Experts of a small language model.
Size: 13 layers, width 256.
Experts: 12 experts in each of 13 layers, 320 tanh GELU neurons an expert, 1 pick a token, a sigmoid router.
Below are experts of layer 8 (counted from 0) of a mixture-of-experts language model. Rows are named router (the router's row for the expert), up (a neuron's input weights, with its number), down (a neuron's output weights, with its number) and show model dimensions 0-127. Each number is 128 + 24 x the weight over its row's rms, rounded and kept within 0 to 255. Numbers have three digits each.
After each expert's rows: a language model's description of what the expert responds to. This comes from a sample of Wikipedia text that the model never trained on.

# expert 5
router:142119113131136127167150133147144139094125120142097176138128147187079143136111156168189086142143090130052101096136179109120169149108163145168127130116122122141122101139158094150123128115109129103140132129127140117078150135144138119146120142156092133140153092126133135149165118095092127113132116125082147163164101131118141123128110126162133106112139169146134154093127113088160107152099
up3:145134108125135113114088142131108102143117104127096129130093092119104129147151106067137106171138138112133151137112087103142181133100153122116097105124110143129182109146166130090125130164110109136097101106099112122151138152151127134119134149132109153159114123158133113120124184130172095120087099122127094117166103113125097101157141073132126129142115164110132073129168107179180105137155
down3:148135103131172143128101150083132135118128147129118138127133125117100123130146130094131131140138112109143121148148086154110116115139155088145156114128121102105129123150112121154123134119124120141152110149093118163150069142140159136104145077127139141090104151167120083147153134108101160111095104134190168110149080123140115127150098144133117142132132132154141149143134120112139129139092
up4:146166160140172150082129145139147125111102153082136121165122116134126130121053132169119164121123184154127143145105122147135150135138110128157167102132144149138106152134122107139134106136134140145140145117119111132114088166106116132146124117113134093149150130131178128139136116129136160158161173068091127107130141127143154108090118136131094115134126064121132182144080165123093136152111
down4:111139163088109113108135120149143174128120151160130107163136113120093159102077104141141111154118132096136149107117170100167129119055124171118104122153122137125123124129150154147131131093104116179134122118148126124140150096138122097142137128157145121131130128081117126075098139177152152151115126131108116088105102124139151100116133126146150137163149077133131126136125111124131125145109
up5:158123153138179103097125118132107115125082151108154092130100091116131103098167143115112122152089186132151152126164152141135125165136144128109096099106099120148128153141108116099174094140097151101118093100125116123141112125122145112104171142145128150138111102166129070171135134088142123166147130137119089108112161114107099114126117110129119087130138104134130110098153093087133111146147
down5:114124105152169116097129112165113133090135148145193084101128138110145111105114086180109142146116121083136150103143115121103117132131145119105136125142121161081155128165130147146075112139170126125143131136122150149115108114074145114150172125101130127137100143129153109079150135114143123111116158137097159098107127120126155113112128133112152173110124146136145116144126157085114064132113
What it handles: Mid-phrase continuations

# expert 11
router:143119108132138132170148134144152129099124122138091174138134144182083156125104152168188080135144099129053099103135176109121169152123168137164120130119120122138126092133159086145129125107109126099135128139127139117080158139141137122146113137149097137145154091125130144155166132093089126112134111127080147160164109127112150130126114126156130119108147163155134152093132116093157110147103
up3:133075127137161125109139137108121176129151136075132109089105132130127118119115101113107152102116145150109155132160109118164120121100169088142160164146124160132126138137105130109151092110120161130085113110122124132151146176109079119103087157103136144127125128124082095128138139130140129102112094099147094101121118115117081114102123150131133124118132092192147101105142144091166139122154
down3:091162124153109117138134110126118101132109155142135120100138108112136109154101126117119123107090118079118105119124149137106136106086130134128122112117125161102136149130123130121162163099151123138082133147158155116163124102138122095130153101133081155129079091159155079125138161126170118165118133132118149152156165097120160148133143155136104118163148150130114132125121130134111140151121
up4:080118069095114159135135119141113091124132168119126127135130113135139099131103104129102141121148130143124121107108121100134119197160161129090101150139171171116167157129168097142096121146133130108102113091137109145139115139126152158103094133145116124151121143097095124131140169111108118105102110117125127125126109129104107143117150140086149179112120156144124131103132151146126105107152
down4:139133167137190120124131137098133141144153135132136179101118100137113137101109158168162133127147121123121102145102132119111117138113088095128094136124122144160113153131187133093077115138089110103083128145100101121172079106131155142107124150153158138139096124125125162101131091114111126128143147129101094124129102145136152178162113124132111143123117101088092091153213150097114114137115
up5:154116099084119161146142110122118137146129119135158133095133121126126090166155100119135128141090141122108112120129136096184092197168119108164137083107137168111093127137160134123143103161155124122102116137151111127135154156152133099181113117089115130129166128135126116139111141156157113121105134158114148141092106152075147173124172148115127125116110126138107121125130125137160090155130
down5:123138127116091099118148110122135111153126138146130115111104144111083103150117126098073118160133088154140121122149136139139113134134153164107119130099167146123152121144084126143115113150090141117118132158119095143172150133165137105161145151180110093138093135111086160077094109123116123078157152113151129128147104144151164121110151151132115145117109097111117135195100146135127099152177
What it handles: Perfect auxiliary have

# expert 2
router:127126097127131099129113131157136125091127120158129106118136139190066145128125106187138084136153108140094106115144135091135155131134135115115145118134148141164121091134139145142111135111122108112126157151152114101095127145154116120121119143124109130135182110140124141132144116089116149078126122154089120139122107158127139119095130145165160142116096164167138150088137117076173094162090
up3:134117148118121117137132128097111127126095115138125100093143151138160065104147097112144129088120147159148149131126135158136122129156125144125134122167136133106116114131114138123111159130143125149109124135093120138135105171118117114181162169122099122146107111128153136162154095121111151114084114127123169129114144121146191161123157120075152120123131130104121104121120142160157135101077
down3:110136164165171121129075163152176148122190097106160105120111111115143097127123171148111106140116144151146104125157139159105123094128121129096125118125130090114137099113139182130125112122110153129144114169133128161110114148139132126133142113167136145123132133083090174177100159151120121121122137123154096105099123128141148090130101126111097100118086140118122131101113114140100122140122
up4:129084112114159105146132157109124128149154112122143115140093088119124112077142183121083123097104126148136157172135120163134125087131075116128092141131119114141081147116108132135178119127102165105111129147130091155094144173140137100115067133176128103124096140103119126122127176137128123131163101112125109166164145105132101131130114080118148124154137147111130147142126105138132147114130
down4:124097098118105132165133164125113144127059144123143107108098152137177113116149137099102111119144115100146170148129168132143162128142134149130137133131156146166114157128129093139140137153105154113180115128135143146097111133148143137135143127096144134153122116137128098143189175095109127142118126113147117165170124116135116106121097115132152114142149171151121125166113144153148156097106
up5:131087195120120112128135150113115139138132125134149092118132110129160081123078110094120132126103142135128127137175129118170102100143092109105121090149099162096163144107148100114134169096131075165095173102137138163155107130096157141118121119159145080142124125128043156116127156181140140147121133212128120106133135164110140155112133093129125156150107158151135122130144108137124140133123
down5:119118155111141135139146102142137113182143126109096125107108146114120135106131158146122142110127138194140150086131133157126080158105131094091122139139133104135144162135117173161145115148108156139130085148128147089115162167123103135120148126176128110136066118156126151121135119147141103145130141122188140161146135164094148135126092129118143077144126152116138109101135137139130080104107
What it handles: Numbers, dates, places

# expert 3
router:126101108131125137155115124147141149076114128104096125130133161170108146132137158123138127120155126116093120103109159145128155127103165167167132147131113079088116117167114121133166120083149138087148122142129159100081160127107132156107119144148118163106163091122160140131154126111145110133131123145088121178119134186142142138143120129141133126136151135150134110108116133130143091100130
up3:143130154123132119126138123128142104141117107141151121088127128121142128139075108174144144106106083138097128141108129108128122106109141139127114131142109182142099128149152139116142153161109141162098131145090106135149133136171187107161115115126118043106076128144112116111140110115114141177070135139112150137134128125074115111098119183118099136131110139114129113163161083145123156076132
down3:147122166110089141085121128141095135166129112094128124155148144151131109155154098096153129171115137117142151103098144158124140141144133082147163128156122090132147119164106135140146113122105124099177132111116143079143124095140106152115102100104117156100125127104128131147143153165124143116132100109158104099131142108125073094131132135125164140122111120128141124104094162110090146131121
up4:127140158100129116117131114064136102125136146137137176146086125144129142100149112119077153177120160128104154116146100108064145141106139091105101143158158137087181125112164131142108160118124112139120182130101112146149117147114143106113117106149126153093137119113166122189127160130107107108146116115128174091136150122142111114115121114126166146147165130146109105134198143129161138152102
down4:139151131117124116130145108121164126132143113128120163147159157128136095130103116154145098159128149139092107149102138140154116125151083126104088140166137132160103098116111085115111088098119093106114197107128151189101160094137126114154150149128126117141119127139138122077148115140141144123155127107060130140128154124139148107085094160098182132129094128097089160141111155136145124095132
up5:122123105147158100119141136084089137116138163150146099100120105133132143149127150122144111165127117122119088148110160128155128113100117099112111087089158100121144112116134116104132166144098130092114132117091129107121135142158150097119074138133139098143135154108133144124108099153115137101168095118147132121175167144104136132050134147104126156177149131177098124127156175111108157132139
down5:129155110115113119104170143164146144156140099118100164153162109149114117127115162098100119141120150143079147113137144063163083118126105167126131107143147106172148157155112172128138123108147057099104131087118102139142104117089114099150103110151140166141126119109139142135154160127109115136129072124106112102167136172146137100137111138129158113177106120125122116144194138144152133125160
What it handles: Biography lead openings

# expert 8
router:140110100148149129154187115119131113107113107155115142137141148162080164159096142165157081136134119133081098129129160108093138118149142128141103127134121113129100107116185110155135137122123089089133125160146118100086160150123114129160120126119113138099141103131129109165156107128109132149129125103094126136149082128138151137081144112162140124167172149145130105096120120096138109118110
up3:119099152126144056104078154162091111132115145146142115098145084115147105134083069146125098125136115117158125092122086113165103118145152110114115148142110142150206126110120115114150161117105109136107138120136116155166125154116135127110165149138140144093126103091150145172139119123097140118136126157128116130110145121100102139137103104140140135142146161136142084085086155137137112120110
down3:162131109126163128137159160148144121160111106123165141095147138117117126141106124112156097081126120142102081108158155115099140133130139092100104136146199113149152120135097160100175147095112133146154096119086087108160131126139088165149158141164157091128155137113159124132139111163146125133086150106182130115098136129117124104162135134154116169112122140105083124149139112150168134151147
up4:111084116102118114071118142111157147115147112151137183121118119136158132125134143117106144121111113117144123118108114131142137126099117090159084114087112159141163152131135131165135137154137124120149102176124112153159130129081155145101131099100125124098145174115124151117136127120143131146111118137105138149086122094083104135098123114131119108104121108151143176111109111157139138156142
down4:104133095088113145157085138144123112140077173119153123121153100162088114093143109120138097120107141104136160112140141127130128180132160110149142176103111132122141142100138096174136105147114071095138086138109168141113129118073162113162114110131147164080100087129180134092100123124113171152097110131080117134093131138121078096097166130120109124155097112148119142126128103138114151148129
up5:134115132087140078077091144147123124106128142172140113086115101130135141105129091116128112121138155101118134112092140144128129169104157120122106114109156136161133164163163148114166073147151099153137119111125112123140096100115146135093108139142145111135098146144146143065129114116156171096090141162123113087129144176129129099100140117167151111129125149123133120153116122116130124164136
down5:112123132122113092103100135131137068126111131167127162109110110115177124099144102158091111136128098141070125097128141124158156135132143117141119095182132127122116152164127133139121098139165096154138111120146136118112145133126147172160139115119162120131160156120122148123121144135058144158098119116085133110107159153154135102155118112133137149158148106140116139112128129174113119151105
What it handles: Infobox punctuation, ages

# expert 0
router:113103115132124151174135176107135167116137111124152151146105117176084139113116150142108093140153107120105112124110147145110155089103136147154109136076116127137110119136140083137130120139100107150131095142082124113098166110150132136140135130161103107113131118122105110141139111125091139119131114171085154150134090129171101136139096144151133136106138169117134149118113087111137117132101
up3:098185149146123162132130087117125087137112135138119141111146145146125116126106147125110122126112074150161094159125138136101127165129131140113143118091195102131121083099154136109090107095150117135127094053083144182135135090104117179130092115070158105169126128080135131138123118121144120137131134122094130090155098140065111117092083116120092179115145133139142113161170146137085150165114
down3:155140161136144142125132153145144118167131092116145160125137137120137121137129158133190128139141121125125119123153164152128116138127140088116147093125132138130138073125125127108146134155142057123146158164136127120157109174142159122118085155134108154138185091133132092158042095112145111115105135120128129121093134129123124087128094085143131108155098129137112083136128106154116141127124
up4:160136114112118082133121130122133112133135171147116118114084129087125105131111136142150107115144107153115112137171133118147127103132097085055092115140167100136115119123138119158109118092146129131114126112115120117121130159127097127122121157152111097197131114125139139112122132164115108126123128153110180160173158125138107158141174138137134073118121074133141128124090203100170119123151
down4:151122142096134123156128177130136140093145097138104130147146136148068135136148137138131123160116092140128125143155124146112167120120115117133134174138135152130145051129109087082137123156090198138143109135106105118107131124105126132152146132141139086091096101082111086113211141132131141145132103150134118105133138132122095083153121139124125096157118126069148177115133122142128096100106
up5:169121106145106129131075108148149079120177148123121129142129106151127130143158117138135144132134137134126101129158145087175128158150127076154180123123116149122132160115128170125091147142135114198100117126126138092089090115101099076146159158165141112129098133139118146089128160163149130106155136096133155131130145118134087141123125162122165128139136100121120107099128136145127138119119
down5:182138086130126123108149120153148134116135137154073135131185135119167153184163167132168139132137103191125097110112134153123117136125160113112080097140122125153147129075136130118117146165102133166111109107166138080159103158099130121097129114132168113135144110130146137122149143124124101147147163105122109138154145142111119151134127153119156155140099138159171141131113167114162110159158
What it handles: Role and occupation nouns

# expert 7
router:138112109131144142173151144140138137093127122137105169147125135180077146127111152179187099141147101131061113110140175106126169155124168131158115123116111118142133112147152097151132122104116129086151125134133141117070147127141122130144118133153108125139148097126139138142165118095097125110132100133076151162154097128113145135127104110170143100108147172162130148095132114090146119147112
up3:115146112159135122100153102100163079134143143159156146101153129141121129106100140068149139112168130149147128076114100107129105120149151161120122137139104081121088121137135138119130107110144125141096125134117138089093142133086132119136158152104138148112098163103069144095127099110153123118148054086117118117151154131096172128116190161103111138146108199149149114130123169188119158122115
down3:132096155068121117129173099128134130107167110111146122145132156161150109118141121141122135096096108121117116122105131131090122127122180115119072180110145112104128128124124139129076111114170084119110126084108130116123134166144136127160136146077120095119129162153121122129160136090166150142127073107156134154096109130172147120153127114117167134124113116094164134155119093116149104131159
up4:040143095093121156137138118128117147115142169142113132158134169123129077120159123137132130129143096120137187146124105116149140177117161092158117130104095097135142128104139118141130149106098120145136045096134159175138129120117132186153117105151134128099115133127173113143130118108100138151129172154125180125132148138104133150088121133135141099197154147139125156131113105107116138123137
down4:119158136130138107152162063137129130139157121180121149112146144170130120139140141168143137142120142096103118112109106128122142113123091094171139166134140114123145121157145133135139174103112130105144076115143154130079083121146170109173137118143126111160122152085112103130172079148162150113152113153118136131161153158121138114121155108144157131148152124153114165130112116138123170163128
up5:096163155143154137108153136147131161063141118127165107147087150122141140100135117153131140134111166165142127133177148125099143145157192136133146123120120097152149121099100141107128118119137125131156174128142118112109147145118121132131109137128136091136148094139157098169111155114117088119113182136138087113110128152128122154148078100139172115131138132078095144151112105085139116116115
down5:157158153119149134090094185098145112137130133124132107073085124087117189135097164099131114112104112114158139165144121117121120159121111161155142099106122122112157115115119117152126127147091110147181127159117098128170113132114120111143161086132112140150090068146092130140076134181141120139133146133103106109137097110119104159110134116133108096134125122117113145142161156106125147180123
What it handles: Table pipes, with